Experts of a small language model: 6 picks a token.
Below are experts of layer 4 (counted from 0) of a mixture-of-experts language model. Rows are named router (the router's row for the expert), gate (a neuron's input weights, with its number), up (a neuron's input weights, with its number) and show model dimensions 0-223. Each number is 128 + 24 x the weight over its row's rms, rounded and kept within 0 to 255.
After each expert's rows: a language model's description of what the expert responds to. This comes from a sample of Wikipedia text that the model never trained on.

# expert 63
router [196 152  88 157 122 137 155 174 137 133 104 166 169 131 106 150 123 129 109  99  83 110 176 109 125 157 122 104 125 114 152 165  81 126  98 146 118 105 160 127 134 105 122  89 115 126 116  79 138 117 120 125 130 128 123 129  99 127 118 101 124 144 140 101 131 114 186 154 128 160 117 170  94 125 140 144 135 129 109 111 105 132 123 154 107 123 143 140 109 123 103 130 140 185 123 134 149 140 160 155 116 152 172  96  83 100 151 136 133 142  91  95 141  95 113 156 129 163 141 123 139 150 105 173 140 125 103 160 133  69 112 110 129 121 125 110 127 138 135  84 146 135  89 173 128 141 129 123 102 109 143 107 138 157 102 145 155 113 147  96 120 116 113 164 108 162 134  75 104 143 135  90 128 119 166 158  88 141 107 136  95 167 104  77 114 113  97 140 132 143 153 120 153 122 154  99 178 109 131 124  98 101 124 147 147 149 171 138 116 127 135 102 159 119 123 132 139 145 114 143 154 177 118 114]
gate3 [179 127 132 129 146 129  99 117 148 114  92 164 177 132  91 133  99 155 112  75 176 133  81 115 152 124 158 113 108 130 108 157 127 122 154 146 150 161 138 110  84 121 139 102 114 159  88 174 151 130 137 134 106 138 151 139 108 146 123 126 142 127 127  75 125 134 165 122 114 122  93 108 109 152 167 148 161 140 142 144 121  79 136 149  91 124 154 113 130 139 143 118 121 128 103 146 141 132  83 151 122 140 123 106 102 116 103 128 125 176 133 150 136 106 123 134 125 120 108 136 118  60  89 117  93 115 144 165 134 133 131 147 160 111 102 102 111 136 154 142 131 115 128 146 111 113 134 135 135 151 137 110  94 149 103 125 142 126 122 107 117 174 141 140 110 142 190 115 183 126 170 164 175 164 142 127 168  85 141 112 136 111 134 156 151 127  73  63 135 127 129 145 125 166  99 109 108  83 128 133 116  91 127 116 130 100 165  99 141 124 131 105 112 102 147 114 159 101 134 141 120  95 156  93]
up3 [ 93 161 100 134 119 116 145 154 127 138 133 127 117 119  73 167 164 117 114 111 156  95 100 110 121 112 111 133 148 149 136 113 158  95  72 111 136 152 100 112 112 167 121 105 143 138 179  96 126 123 128 122  53 121 163 142 139 139 165 164 137 124 107 101 124 132 115 129  91 100 140 104 154 106 130 199  89 121 128 138 126 106 195 125 128 100 132 140 121 138 164 127 153 152 137 169 138 116 164 126 171 130 125 110 119 105 116 145 144 121 152 123 139 132 117 120  96 113 117 145 164 128 166 130 123 155 118 132 121  88 129 129 106 129 128  84 147 137  97 121  92 113 137 136 120 171 103  81 169 146 156 153 108 147 138 159 163 128 113 126 117 131 130 150 105 126 135 111 140 132 130 101 108 123 176  97 149 115 135 112  80 121 110  99  67 127 147  86 127 115 136 124 140 104 138 158 123 123 123 179 177 132 106 119  80 141 173 166 102 127 161 116 110 157  86 134 106 116 128 144 163 139 106 122]
What it handles: Common function words mid-sentence (be, and, the, due), line breaks, and physical nouns like water, light, surface, signal.

# expert 56
router [147 177 105 160 121 160 111 153 169 133  74 156 149 138 105 104 193 143 143  90 121 125 157 128 122 154 130 114 146 124 171 106 132 135 129 150 104 105 132 114 150 136 144 143 136 140 145 143 161 128 117 130 114 108 131 136 112 100 112  53 169  99 138 174 145 139 100 151 149 138 158 161 113 144 125 132 133  71 140 118 127 136 214 164 149 106 146 110 115 148 147 144  87 136 120 115 160 160 165 129 157 151 147 129 108 107 169  83 138 118 166 101 122 174 116 140 141 136 119 145 149 109 142 165 119 142 140 119 103 132 141 112 115  90 122  94 121 134 112  94 166 104 117 156 143 122 143 125 127 151 195 112 154  92 133 113 128 133 139 140 124 109 152 112 165 200 159 109 119 140 128 118 103 130 124 137 147 157 109 176 127 107 167 111 122 118 120 134 103 137 119 140 152 114 154 160 134 119 151 114 122 123 119 135 122 138 138 137 120 170 153 110 125 130 120 120 114 161  95 150 139 189 109 146]
gate0 [125 144 105  71 109 146  99 116 102 131 131 128 148 129  96 137 168 151 136 126 125 133 110 145 143 144 130 125 127 115  94 123 100 138 120 157 162 155 133  94 155 128 119 120 129 103 117 145 156 101 138 132 171 160 105 120  81 135 134 125  83 111 107 121 142 135 110  93 103 134 146 118 144 151 129  98  95 128 102 164 158 160 146 117 152 158 130 130 146 110 154 150 111 135 162 117 144 168 141  96  73  89 128 170 131 113 115 120 135 103 121 127 123 161 115 104 117 119 123 144 152 149 122 132 134 141 161  91 168 118 134 104 111  93 143  48 107 108  68 186 117 153 178 131 112 135 154 127 129 134 132 123 118 107 150  89 195 146 129 125 130 102  75 131 144 116 127 115 125 169 139 105 124  86 131 136 119 145  97 131 156 139 124 121 116 101 139 104  97 128 133 121 114 114 157  83  86 110 135 147 100 130 149  92 138 140 137 175 127  97 136 137 138 145 105 103 214 151 134 129  90  92 112 137]
up0 [139 121 128 132 138 125 133 113 140 133 144 177 127  65 117 100 125 118 166 169 129 108 158 115 151 140 143 101 150 111 137  64 169 122 134 155 154 119 108 133 145 126 128  89 141 141 155 144 177 148 122 111 131 158 114 144 113  99 131 115  65 141 148 170  82 146 163 111 175 149 129 120 124 145  82 122 143 132 152 112 125 123 140 105 112 142 157 111 165 127  92 149 144 140 112 114 112 121 144 105 135 102 106 145 135 110 118 145 120  93 147  95 138 123 143 146  90  91 122 125 115 114 132 143 172 128 122 146 136  99  65 115 140 128 145  90  86 131 129 110 135 141 141 126 135 120 154 146 110 143 128 140 180 123 155 137 100 145 122  92 114 101 125 142 157 113 147  53 146 121 110 112 130  66 209 132 124 160 117  98  95 136  96 120 108 120 132 124 120 163 116 139 153 197 153 139  92 112 138 127 147 109 171 141 143 147 147 129 159 154 138 146 120 127 118 130 112 120 143 171 139 178 132 127]
What it handles: Opening pieces of personal names and titles, such as Mac, Ke, Tom, Sam, Dar, and Ma in Make, often in lists.

# expert 5
router [148 163 116 130 136 178 122 134 159 146 145 146 116 116  82 129 145 116 173 100 125  55 141  73 107 157 104 125 173 156 113 109 136 102 119 176 116 129 113 137 157 110  94  80 158 139 119  98 118 129 152 140 110 141 105 155 136 101 109 149 149 101 129 142 161 145 113 141 132 129  77 165 127 169 116 154 126 106 133 133 103 115 150 145 122 101 134 121 116 123 150 125  97 137 111 145 174 167 153 124 116 118 155  84 125 132 125  85 122 122 162 105 152 133 128 151 111 146 123  93 148 130 146 123 166  89 140 151 122 109 114 121 108 112  99 114 167 132 115 125 174 135  89 132 133 125 133 122 139  85 126 113 141 130 109 124 114 121 134  84 100 125 172 118 145 161 146  89 101 163 147  91 130 151 123 150 129 193 147 177  88 124  85 104 139  76  99 134 144 169 116 119 116 147 127 130 131 126 129 154  83  90 115 141 113 142  97 108 139 124 174 110 130 177 150 131 110 131 113 140 150 124  84 130]
gate0 [ 88 159  93 129 159 137  81 136 141 134 134 131 127 113 159 152  87  87  63 111 144 112 135 147 118  94 109 112 137 113 132 105 154 150 120 120 144 105 111 124 100  87 131 107 127 161 107 122 123 132 138  89  98 105  96 161 119 172 146 132 138 131 126 161 118 144 111 121 114 100  84 137 145 114 115 111 115 167 129 128 115 119 122  83 152 114 156 152 140 109 158 137 122 107 130 150 136 142 101 122 130 146 104 116 110 151 154  72 146  98 170 137 124 127 135 145 131 112 133 149 107 184 134 143 121 124 153 153 137 111 116  77 133  84 148 116  94 186 157 138 122 128 120 120  72 139 131 128 129  71 108 137  94 156 127 125 120 176 160  60 150 138 109 129 143 175 132 144 153 134  99  99 117 118  93  90 166 155 110 151 117 163 126 115 120 139 136 127 123 158 147 131 132 111 146 156 144 142 134  69  49 121 143 130 144 116  94 106 125 143 130 127 112 183 132 106 112 123 122 112  96 125 108 105]
up0 [124 123 118 111 139 100 113 131 126 129 121  73 128 122 122 134  92 153 108 218 149 145  74 135 119 165 157 150 143 145 107  98  57 130 121 118 131 120 125 155 128 114 105  81 124 118 124 142 107 127 121 132 152 158 101 120 155 132 146 128 143 155 186  97 178  80 116  97  95 109 144 129 133 141 136 142 136 147 111 108 103 145 133 142 158 120 115 141 149 100 129 158 130 125  97 142 153 125 171 130 141  98  95 164 157 101  75 104 110 127 117 106 127 144 111 118 126  93 102 137 100 100  83 127 136 170 134 123 107 110  86 116  74 107 118 138 154 151 120 132 129 123 112 159 115 110  99 132 149 138 130 121 116 121 141 104 101 152 165 108 145 157 132  95  91 123 137 115 132 131 175 132  92 122 102  87 139 116 140  90 101 141 153 124 188 133 129 128 101 153 104 131 115 177 160 154 161 139 170 143 133 119 105 132 161 124  98 117  89 144 155 111 124 126 127 109 100 102 100 157 153 167 107 125]
What it handles: Suffix ing inside words (Amazing, flaming) plus first words of proper names and titles like New, Battle, Chinese, Television.

# expert 9
router [128 154  88 111  75 148 116 168 144 144 143 103 109 141 103 128 136 114 108 122 132 103 136 104 116 119  99  86 143 113 119 128 139 164 132 154 136  84 140 133 131 142 153 123 137 150 103  90 103 144 142 101 128 139 123 113  88 112 113 123 115 108 147 179 125  88 168 169 127 108 103 145 102 138 117 115 108  98 164  72 102 164 120 132 151 135 160 107 144 112 136 135 156 145 109 154 153 123 135 106  99 157 128  66 123 128 121  73 126 107 132 112 152 124 118 140 130 134  89 105 155 129 137 144 110 127 130 169 115 148 118 136  65 117 151 103 145 127 146 106 152 130 103  95 131  98 153 140 151  95 137  69 164 142 126 104 138 137 107 146  99 115 151 104 136 144 175 146 100 163 129 155 118 112 145 155 155 143 132 145 104 157 142 114 128  87 129 120 152 175 164 118 130 188 137 152  93 104 150 144  73 121 181 145 117 133 143 114 183 165 170 137 137 150 124 138 125  89 102 106 139 150 100 131]
gate1 [122 151 137 103 149 147 132 123 124 147 123 149 113 100  88 134 137 141 156 135 132 161 101  72 145 140 131 100 146  88  95 100  87 131 121 119 118 148 168 130 161 118 168 139 155 121 142 110 134 102 123 128 126 105 130 120  98 106 144 167 131 103  97 152 136 135 187 105 104 120 115 153 110 155 151 169 166 135 115 140  85 136 144 124 124 149 146 171  89  88 175 146 136 127  98 149 119 110 144 107 139 141 157 110 131 174 153 101 112  86 104 160 128 131 122 111 128  81 120 172 133 113 126 120 116 111 130 163 123 128 114 151 140 120 147 129 142 137  77  82 145 120 154 102  96 155 115 111 124 115 145  98 133 152 101 108 133 120 143 121 109 131 109 170 168 105 114 120 122 132 128 102  98 129 131 176 115 146 104  95 145 144 108 178  92 179 101 110 135 135  99 114  65 111 135 153  64  94 124 107 121 125 151  94 131 166 150 124 119 137 126 112 174 134  95  95 155 131 103 121 109 186 151 111]
up1 [136 131  76 138 124 161 136 120  97 136 109 144 132 150 117 115 171 133 140 156  78 137 103 125 166 123  86 107 129 175 144 135 106  75 159 140  98 111  89  85 151 110 118 111 127 121 120  93 111 140 120 209  82 123 146 115 117 112 112 134 132 141 137 130 131 136 123 153 126  94  71 179 124 111 102 111 104 158  68 125 114 171 119 112 109 132 139 118 101 115 129 153 142  91 125  94 159 138 124 100  91 106 140 145 117 117 120 136 102 116 135 112 112 121 125 127  98  96 138 145 116 184 129 134 121  96 107 133 157 152 117 137  95 102 106 142 157 143 134 110 143 183 170 136 132 168  99 130 116 106 160 102 157 101 140 101 114 135 123 142 107 140 143 113 154  89 171 115 111 105 127 148 129 157 141 120 119 169 104 113  95 152  96 103 129 115 125 113 142 155  78 116 123 134 149 169 149  92 146 114 158  99 113 145 113 114 101  76 154 153 127 135 152 135  99  85 109 142 139 113 138 151  92 125]
What it handles: Word-final s and mid-word pieces (U.S., seminal, understood), plus possessive-like determiners and quantifiers such as own, both, first, numerous, multiple.

# expert 3
router [174 136 134 121 121 128 145 127 159 140 118 141 104 129 113 105 141 106 162  74 110 120 146 119 150 151 106 139 153 133 156 130  99 135 137 173 146 128 146 116 172 111 145  66 125 132 137  82 138 130 122 102 133 134 136 183 116 164  96 101 153 100 168 113 144 116 101 133  96 134  93 137 114 142  92  96 156 148 170 134 121 143 145 143 164 119 174 175 101 140 154 145 133 166 111 151 149 143 142 142  95 141 152  92  93 109 138  71 141 125 141  80 112 144 100 141 138 158 106 103 111 133 154 191 182 131 114 158  97 120 141 142 151  80 173  97 115 137  98 122 107 117 158 161  90 114 107 109 145 115 137 134  86  94  91 107 128 167  97 164  98 130 128 149 153 144 131 154 112 167 158 128 140 162 150 105 139 137 123 128 154 134 121 123 151 108 107  95 129 150 162 117 107 107 111 158 160 116 148  94 133 110 134 114 123 162 128 136 147 130 123 123 134 113 113 138 118 139  85 143 121 171 147 151]
gate0 [115 119 146 116 112 119 115 140 117 134 180  91 153 154  94 117 119  84 115 109 118 124 103 108 157  92 159 118 169 148 171 186 123 125 119 138 161 125 166 125 130 147 168 126  90 147 133 137 155 113 121 147 158 126 123 106 147 173 109 119 172 107 133 122 113 109 171 120 154 127 145 153 123 135 116 161 158 121 157 137  81 114 162 141 122 134 126 106 144 121 191 182  83  94 145 129 124 139 114 117  84 110 153 105 123  90 147 107 146 142 151 161 124 166 108  93 135 121 113 108 164 137 104 109 140 151 139 130 129 129 160 134 142 121 151  88 134  97 104 120 125 137 142 108 154 146 103 121 162 138 178 135 158 141  67 106 138 143 126 151 159 117 159  84 162 112 123 144 132 116 132 158  97 140 158  94 107 151 113 154 112 174 166 134 189 139 114 150  99 150 127 134 110 118 154 108 128 152 114 107 132 148 128 120 120 131 127 160 195 102 117 148 155 144 117 144 115 156 147 144 144 159  94 125]
up0 [144 165 115 118 108 138 138 110 133 100 124 146 174 131 140 115 146  86 152 152 138 119 110 146 136 149 102 113 118 135  95  96 112 119 155 114 119 118 158 177  91 126  96 108 118 134 173 135 105 176 152 113 141 144 125 120 149 133  86 173 156 182 142 116  79 127  97 140  93 147 126 177 118 131 106 126 142 166  84 159 112 123 144 117 106 124 167  96 123 103  98 194  63 123 135 103 143 149 133 125 130 107 103 158 117 158  99 124 108 145 130 108 126 176 133  98 119 150 164 151 134 164 102 128 112 135 154 130 110 164 159 171 169 137 167  81 154 183 142 116 148 122 151 130 137 101 143 174 141 133 136 107 155 136 139 130 134 127  90 119 109 160 151 105 167 125 119 129 149 134 131 133 113 115 150 100 110 178 131 158 119 142 133 100 112 164 149 129 139 144 116 126 130 108 128  92 153 138 120 147 115 116 181 126 154 129 106 126 145 116  81 153 118 131 113 128 119 132 128 100  99 162  85 160]
What it handles: The leading 1 of four-digit years after a space or paren, plus surname-final pieces like ter, der, her, ler (Binder, Piehler).

# expert 33
router [149 106  88 161 107 179 108 161 149 120 112 117  91 130 129 109 157 125 152  40 113 120 143 134 132 151 152 137 144  95 129  96 141 134 122 130 159 101 129 114 130  89 127 140 148 174 123 133  94 102  96  88 122  93 147 139 137 100  96 108 113 112 142 152 134 134 146 175 108 113  91 158  88 152 139  97 122 103 112 119  88 115 138 165 130  97 203 104 100 107 105 131 114 122 107 138 150 104 143 168 119 135 133  91  92 114 150  73 177 132 105 126 136 170 133 135 140 141 147 142 120 127  98 175 139  83  99 135  73  97 142 136 145  87 140 115 112 130 121 133 129 108 149 135 120 139 157 106 163 120 160  96 100 103 120 135 110 149 140 125  95 102 126 115 127 148 134 139 122 181 139 128 110 144 132 127 115 114 173 143 128 153 158 110 176  80 126 123 120 147 156 126 135 122 139 153 126 121 160 126 113 114 158 118 138 115 161 107 186 140 138 114 133 113 135 130  97 162 134 145 120 161 104 129]
gate0 [166 132  59 141 129 173 102 154 157 109 115 135 100 154 135 119 123 111 124 157 105  75 153 152 123 125 145 163 134 128 125 101 152 113 132 163 126 123 117 159 139 164 140 157 115 162 121 126 132  95 113 103 129 176 136 123 129  87 159 152 143 135 159 107 142 112  99 132  98 110 108 111  95 149  91 110  95 109 147 112 148 121 119 175 109 123 171 109 124  96 105  96 176 137 114 121 142 111 119 120  94 114 138 136 101 164  97 116 118 145 123 133 142 163 145 158 136 150 134 111 110  82 145 155 113  96 155 130 134 110 154 134 137 121 180 104 109 170  86  75  76  96 116 115 145 163 141 163 158 108 135 117 148 118 102 121  87 135  90 146  97  64 112 108 122 118 163 131 109 146 104 117 102 145 129 159 135 139 123 135 131 121 129 140 121 135 162 110 118 100 115 124 137 109 123  92  88 117 118 175 138 110 153 106  45 145 164 112 136 121 137 131 125 161 120 119 104 123 134 106 104 106 148 151]
up0 [137 111 110 150 130 173 117 110 163 119 104 123 136 151 171 109 122 119 142 125 143 130 143 177 135  85 138 173 127  80 154 121 125  72 170 155 128 105 122 114 143 133 124  86 108 109 154 101 140 104 122 154 140 123 146 110  99 171 140 176 129 166  94 135 116  86 143 164 139 142 124 159 143 154 111 183 134 139 140 132 117 140  98 103 124 147 172 160 134  94 142 168 138 107 103 157 139 102 127 112 132 107 169 119 131 143 101  83 138 135 103 127 145 143 130  91 175 147 121 146 136  93 134 139 151 150 104  98  98  85 161 105 150 111 129 162 120  98 132 161 112 172 102 114  90 108 130 141 103 134 144 155 118 159 106 131 112 168 134 121 153  91 150 112 125 121 122 119 121 142 136 148 137 107  86 133 142 118 130 136 136  83 183 161 134 159 150 136 137 142 154 115 143 144 119 110 138 145 102 126 124 143 155 175  93 152 138 130 180  97  80 115 121 124 132  48 140 136 116 119 133 122 137 156]
What it handles: Capitalized first syllables of foreign names and surnames (Mor, Dur, Sch, Bel, single D, S, R), plus mid-word pieces like guerr-illa.

# expert 7
router [154 125 108 144 106 162  85 164 125 141  93 132 158 151  99 122 150 145 146  94 100 130 152 127 131 138 146 144 143 116 164 121 136 127  88 140 113  95 121 103 123  95 147 149 114 153 119 122 156 125  98 105  93 132 137 132 119  78 114 108 146 109 153 143 134 130 155 206 160 150 126 137 109 129 131 158 127 123 128 102 124 137 192 140 158  85 143  94 113 104 142 140 137 135 114 173 142 154 214 148 130 137 159 143  92 130 135 110 156 143 137 108 110 148 104 142 163 121 132 151 138 138  90 157 107 145 114 123 131  90 141 129  99  94 112 119  83 136 147 124 162  91  81 156 149 110 101 137 123 104 124  59 132 122 154 125 118 118 143 120 153 131 114 128 133 160 142  86 123 178 139  79 120 133 114 124 128 129 137 144 121 116 143  93 140  96 130 145  81 137 125 129 147 139 153 148 125 103 166 128 141 101 127 132 134 107 135 145 139 143 192 131 137 149 126 134 132 168 100 166 112 202  98 128]
gate1 [128 122 108 135 117 114 113 109 141 129 113 156 105 160 114 109 132 147 131 183 145 133 120 115 110 138 107 105 149 128 144 100 157  69 130 120  98 131 130 149  93 116  87 145  91 138 111 179 176 132  89 139  78 117 109 114  94 152 120 131 122 145 126  93 108 148 179 149 150 123 105 129 108 125  75 138 145 172 145 164 130 126 147 148 151 137 166 149 159 101 102 115 147 136 121 157 140 156 166 144 106 113 100  76 132 124 150 164  82 124  82 154 140 148 115 158 119 142 123 128 143 174 115 132 122 112 102 151 131 132 123 137 139 125 156 132  92 129 156 151 111 148 114  91 149 117 105 107  94 120 179 134 145 141 140 114 155 144 130  99 160  95 132 125  77 127 149  87 122 122 147 116 116 118 112 122 171 142 141 135 111 175 105 141 108 131 167 140 139 135 184 122 121 143 114 161 139 119 167 120 116 113 124 114 110 133 183 109  86 195 138 164 156 136 109 103  96  81 150 125 149 145 141 153]
up1 [128 143 122 100 102  48 135 160 139 156 149 108 138 188 113 100 141 161 130 111 108 133 174  96 102 139 171 112 152 159 141 157 137 133  92 134 137 104 128 111 130 156  75 143  90 178 109  96 125 175 137  83 111 149 134 114  96 118 126 143 107 157 136 124 111 154 131 120 126 126 112 123 129 140 152 136 100 184 148 175 109 178 132 122 119 107 151 105 124 125 124 135 122 128  90 147 120 128 129 140 126 116  88 111 144  95 149 153 123 113 139 109 146 137 113 147 127 114 116 158 130 143 137  88 106 148 122 115 107 139 177 117 117 129 134 127 103 116 107 143 100 133 125 106 137 127 146  63 128 134 124  74 112 132 102  92 114 119 105 145 104 194  73 118  88 136 107 122 148 153 122 150 129 139 100 139 145 152 124 158 127 122 110  96 125 161 143 173 117 149 101 127 151 160 165  95 165 125 155 134 151 125  84 138 133 172 132 112  93 157 160 131 133  87 117 136 107 164 128 155 110 120 102 156]
What it handles: Opening two-letter capital syllables of foreign names and words, like La, Ra, Lo, Al, Ka, in lists and tables.

# expert 8
router [136 153 107 135  90 158  83 195  96 113 105 128 122 140  83 111 110 135 143  82 111  97 137 129 122 168 103  99 109 160 131 162 108 139 117 165 143 108 161 121 121 146 153 139 155 128 153 119 143 122 117  73 174 104 138 112 134 161  99  85 145 107 145 146 158 120  85 146 137 129 108 138 145 117 171 103 131 138 167 123 139 126 166 161 149 138 133 125 102 108 154 155 128 164 145 143 173 141 112 109 140 135 112 130 107 132 116 104 104  99 131 114 140 135 129 141 143 126  95 116 120 114 104 150 152 122 152 181 117 123 136 110 105 109 167 133 145 145 105 102 142 112 104 129 154 139 108 123 155 126 137 113 102  74  57 112 165 155  93 116 113 156 133 116 132 150 145 128 111 150 192  94 145 118 159 144  79 146 174 178 136 148 178 111 122 108 104 146 153 177 161 103 132 121 145 139 126  98 113  99 122 138 150 115 140 132 132 158 137 120 150 125 166 130 170 134 113 130  90 114 116 152 110 124]
gate2 [110 157  96 120 120 116 157 141  96 178 116 115 110 159  89 127 112 130 123 110  97 108 146 144 139 147 121 133 154 129 115 118  88 117 143 133 137 141 103 111 114 123  95 129 119 145 141 132  95 157  88  99 113 105 101  51 142 149 120 130 148 135 115 104 140 119 128 154 111 162 117 105 141 129 119 147 139 123 147 154 141 127 160 145 100 146 132 103 159 113 101  89 164 174 118 169 158 143 136 146 144 147 130 115 113 170 158 137 130 110 143 175 134 163 127 144 170 131 102 118 173 119 111 126 129  94 178 118 141 149  78 154 107 126 117 120 145 150 123 110 143 137 130 154 152  98 113  78 125 105 121  91 150 130 149  87 157 140 146 163 157 131 122 117 128 104 170 128 121 106 134 127  50  92 120 142  81 138 152 109 112 169 120 147 148 178 130 138  71  95 120 136 125  96 106 107 123 108 121 152 136  78 136 134  89  97  82 140 115 146 147 127 153 143 157 133 121 130 192  96 127 141 133 144]
up2 [ 93 131 152 132  87 177 123  89 135 137 101 141 136 158 136 163 134  98  96 102 176  98 112 131 171 131 111 146 134 125 138 154  84  92 169 153 166 120 125 132 153 146 155 135 140 145 129 119 136 118 159 142 117 138  81 111 144 107  86 103 144 107 116 112 105 122 111 109 143 122 147  85 150  77 157 150 144 133 102 155 139 144 152  98 114  98 128 180 103 125 144 127 153 123 146 151 143 117 108 167 153 174 136 130 109 129 134  97 168 145 149 133 137 144 155 160 116 171 141 159 134 135 142 119 107 111 138 129 112 130 128 131 104 166 140 171 143 169 132 127 184 116 145 117 156 136  70 133  93 157 137  90 127 139 121 115 120 145 165 141 109 134 178 140 103 143 131 112 112 136 156  93 106 117 136 120 131 138  97 131 104 159 107 120  95 156 121  99 161 145 137 133 137 121  95 171 181 133 147 134  47 129 117 127 130 138 114  87 120 153 150 118 155 117 115  91 125 162 166 154 169 139 134 138]
What it handles: Last pieces of names and plural endings such as s, ves, ner, plus digits and spaces in numbered lists, like Chambers, pedals, Groove.

# expert 45
router [155 118 128 134 125 112  78 133 154 170 101 151  82 130 128 115 121 116 130 135 110 154 135  90 144 118 136 139 154 158 148 148 146 123 131 169 150  86  97 159 149 142 161 154 113 130 115  85 115 148 157 108 119  97 118 182 142 138  95 120 127 123 161 144 121 130 127 161 111 144 107 108  70 152 172 160 138 142 137 114  99 184 139 124 160 120 156 138 155 120 123 132 113  91 102 147 179 120 149 174 125 109 142 113 116 112 139 100 152 131 123 107 128 109  87 135 131 147 115 128  93 147  79 152 131 111 102 162 100  89 103 105  97 106 118 122 107 135 127 158  91  99  95 142 152 128 144 136 130  98 137 112  98 145  92 126 162 140 117 123 168 120 168 168 140 142 127 139 106 162 140 131 128 136 127  90  95 114 161 142 123 150 159 108 156 123 112 152 143 171 141 129 204 103 144 132 131 114 138 117 121 114 135 119 119 145 138 103 173 163 127 146 113 108 103  85 120  99  86 159 152 176 118 172]
gate0 [151 131 101 112 167 117 112 162 182 135 152 121 163 126  94 127 126 104 105 161 110 105  97 164 128 127 131 173 118  96  89 102 147 133 128 142 162 161 109 143  98 137  95 102 118 126 112 129 128 116 172 141 109 141  96 112 145 152 142  79 172  90 135 107 120  93 136 181 169 155 194 100 149 146 140 146 132 135 148  93 118 116 136 135 156 149 107 127 175 109 145 163 150 104 113 105 150  98 124 111 147 147  79 133 129 159  74 150 130 145 141 139 115 184  98 128 173 141 142 133 148 130 106 111 163 111 139 141 126 110  86 122 124 132 102 123 122 109 125 158 142 108 112 140 110 116 135 131 106  85 117 115 150 124 147 147 177  93 155 140 161 116 136  93  69 149 157  98 124  98 146 179 148 146  92 105  99 103 133 119 121 174 129 100 118 124 158 147  79  96 143  97 151 119 113 120 128 115 129 116 156 107 135 136 149 136 152 153 100 136 150 103 111 128 143 156 125 112 123 125 145 126 131 100]
up0 [168 150 126 121 131 133 192 116 114 109 138 139 135  92 101 119 126 130 110 120 117 106 100 112 123 106  82  94  95 184 137 157 143 118 118 122 160 145 113 102  91 141 138 143 147 133 149  86 128 121 148 145 171 105 113 135 124 102 120 111 142 127 138 142 168 118 121  85 123 148 118  91 137 124  86 139 135 127 129 112 117 137 148 127 138 149 120 128 141 136 137 139  75 103  88 134 118 108 157 150 132 172 153 109 108 118 165  95  85 152 143 102 107  58  70 163  93 121  90 126  97 103 148 140 147 122 120 125 155 149 110 145 127 159 125 136 123 104 156 134 179  79 137 114 107 174 153 143 106 127  99 158 127 150 123 129  81 113 143 143 146 135 124 146 117 157 165  73 117 147  94 109 110 135 139 172 123  97 111 106 120  92  81 135 128 112 163 143 127 151 154 143 144 138 106  91 161  77 164 125 142 144 109 121 136 101 173 144 104 108 125 155 147 106 131 134 143 120  95 153 105 113  97 156]
What it handles: The piece en/ens (Open, intensive, befriended) and leading digits of years after spaces or parentheses, plus not, whether, maintain.

# expert 21
router [129 160 100 149 124 131 128 175 158 150 160 161 116 182 107  89  95 142 137 131  99 142 151 121 122 145 120 154 156 109 140  92  81 139 125 178 177  94 107 120 136  94 130 124 141 146 146 112 108 148 122 105 136  86 153 176 108  69  95 102 120 122 124 163 152 107 126 160 103 106  85 156  81 169 156 131 157 114 143 159  87 188 135 143 162 118 144  94  92 127 127 113  97 109  86 139 145 123 122 139 126 151 112  91  65 129 167 112 130 109 121 104 142  97 122 136 140 122 116  72 140 138 136 159  98 124 120 130 116 103  79 122 133 143 141 133 158 137 101 154 155  92 128 134 154 111 122 130 108 124 107 123 136 143 123 128 144 118 166 160 132 122 121 119 149 160 130  85 113 155 147 122 126 156 130 170 119 182 118 135 145 156 136  94 151 116 117 140 138 151 138 132 133 134 174  94 184 123 167 149 130 140 135  98 146 142 157  98 140 121 127 156 133 133 111 133 121 114 118 146 114 154 114 152]
gate0 [122  97 147 172 152 146 118 174  93 117 128 117 166 181 134  60 115 143  97 119 111 164 162 128 134  99 116 131 139  74 147 151  96 109 132 130 129 116  96 129 151 123  79 141 152 138 136 118 112 127 140  93 102 158 150 129 119 120 115  99 123 127 138 164 134 104 136  90 113 130 114 119 149 148 112 129 102 161 116 142 112 169 100 141 116 149 103 114 116  98 125 135 131  78 110 130 134 124 148 145 172 161 177 131 130 154 104 146 129 124  85 108 120  89  72 153 149 106 118 126  99 125 134 164 150  85 106 128 158 105 132 125 105 106 126 147 147 134 135 120 157 165 100 128 117 109 127 154 102 124 135 113 136 159 110 126 144 120 128 162 137  99 175 155 139 107 148 130 136 154 136 167 123 122 127 165  90 142 120 106 213 130 159 125 176  79 123 129 122 129 122 100 113 138 163 122 132 146 137 152 106 141 122 109 152 175 118 191 161 152 132 109 110 146 142 108  92 120 138 121 145 136  88 176]
up0 [137 136 151 104 119 121 104 145 132 159 109  72 115 103 127 125 143 127 164 116 145 135 164 117 178 134 123 105 134  92  61 160 127 168 127 199 102 131 125  89 144 128 116  85 148 160 195 158 136 137 107 112 163 102 129 143  70 162  94 145 152 123 140 148  96 128 128  88 147 121 130 146 176  82 165 142 125 154 153  98 134  96 160 138 114 139 119 147 115 143 110 131  65 125 135 148 156 134  67  96 118 131 129 112 139  81 145 116 118 134 141 131 136 149 170 107 138  91 113 124 128 118 111 183  97  92 140 146 107 124 141 121 131 110 126 111 132 124 122 120 126 135 146 132 114 138 148 123 130 142  93 124 162 117 127 146 107 144 110 145 143  94  86 121 154 150 128 147 129  96 131 114 130 142 105  91 142 101  85 127  86 128 140 125  97 132 102  85 101 111 139 142 122 108 126 113 107 143  91 170 137 165 116 156 117 150 148 155 121  95 148  94  86 127 114 133 111 148 135 152 145 162 129 144]
What it handles: Topical adjectives and nouns (military, political, social, health, strong) and word-final pieces like on, ate, ive, ous (phenomenon, expensive).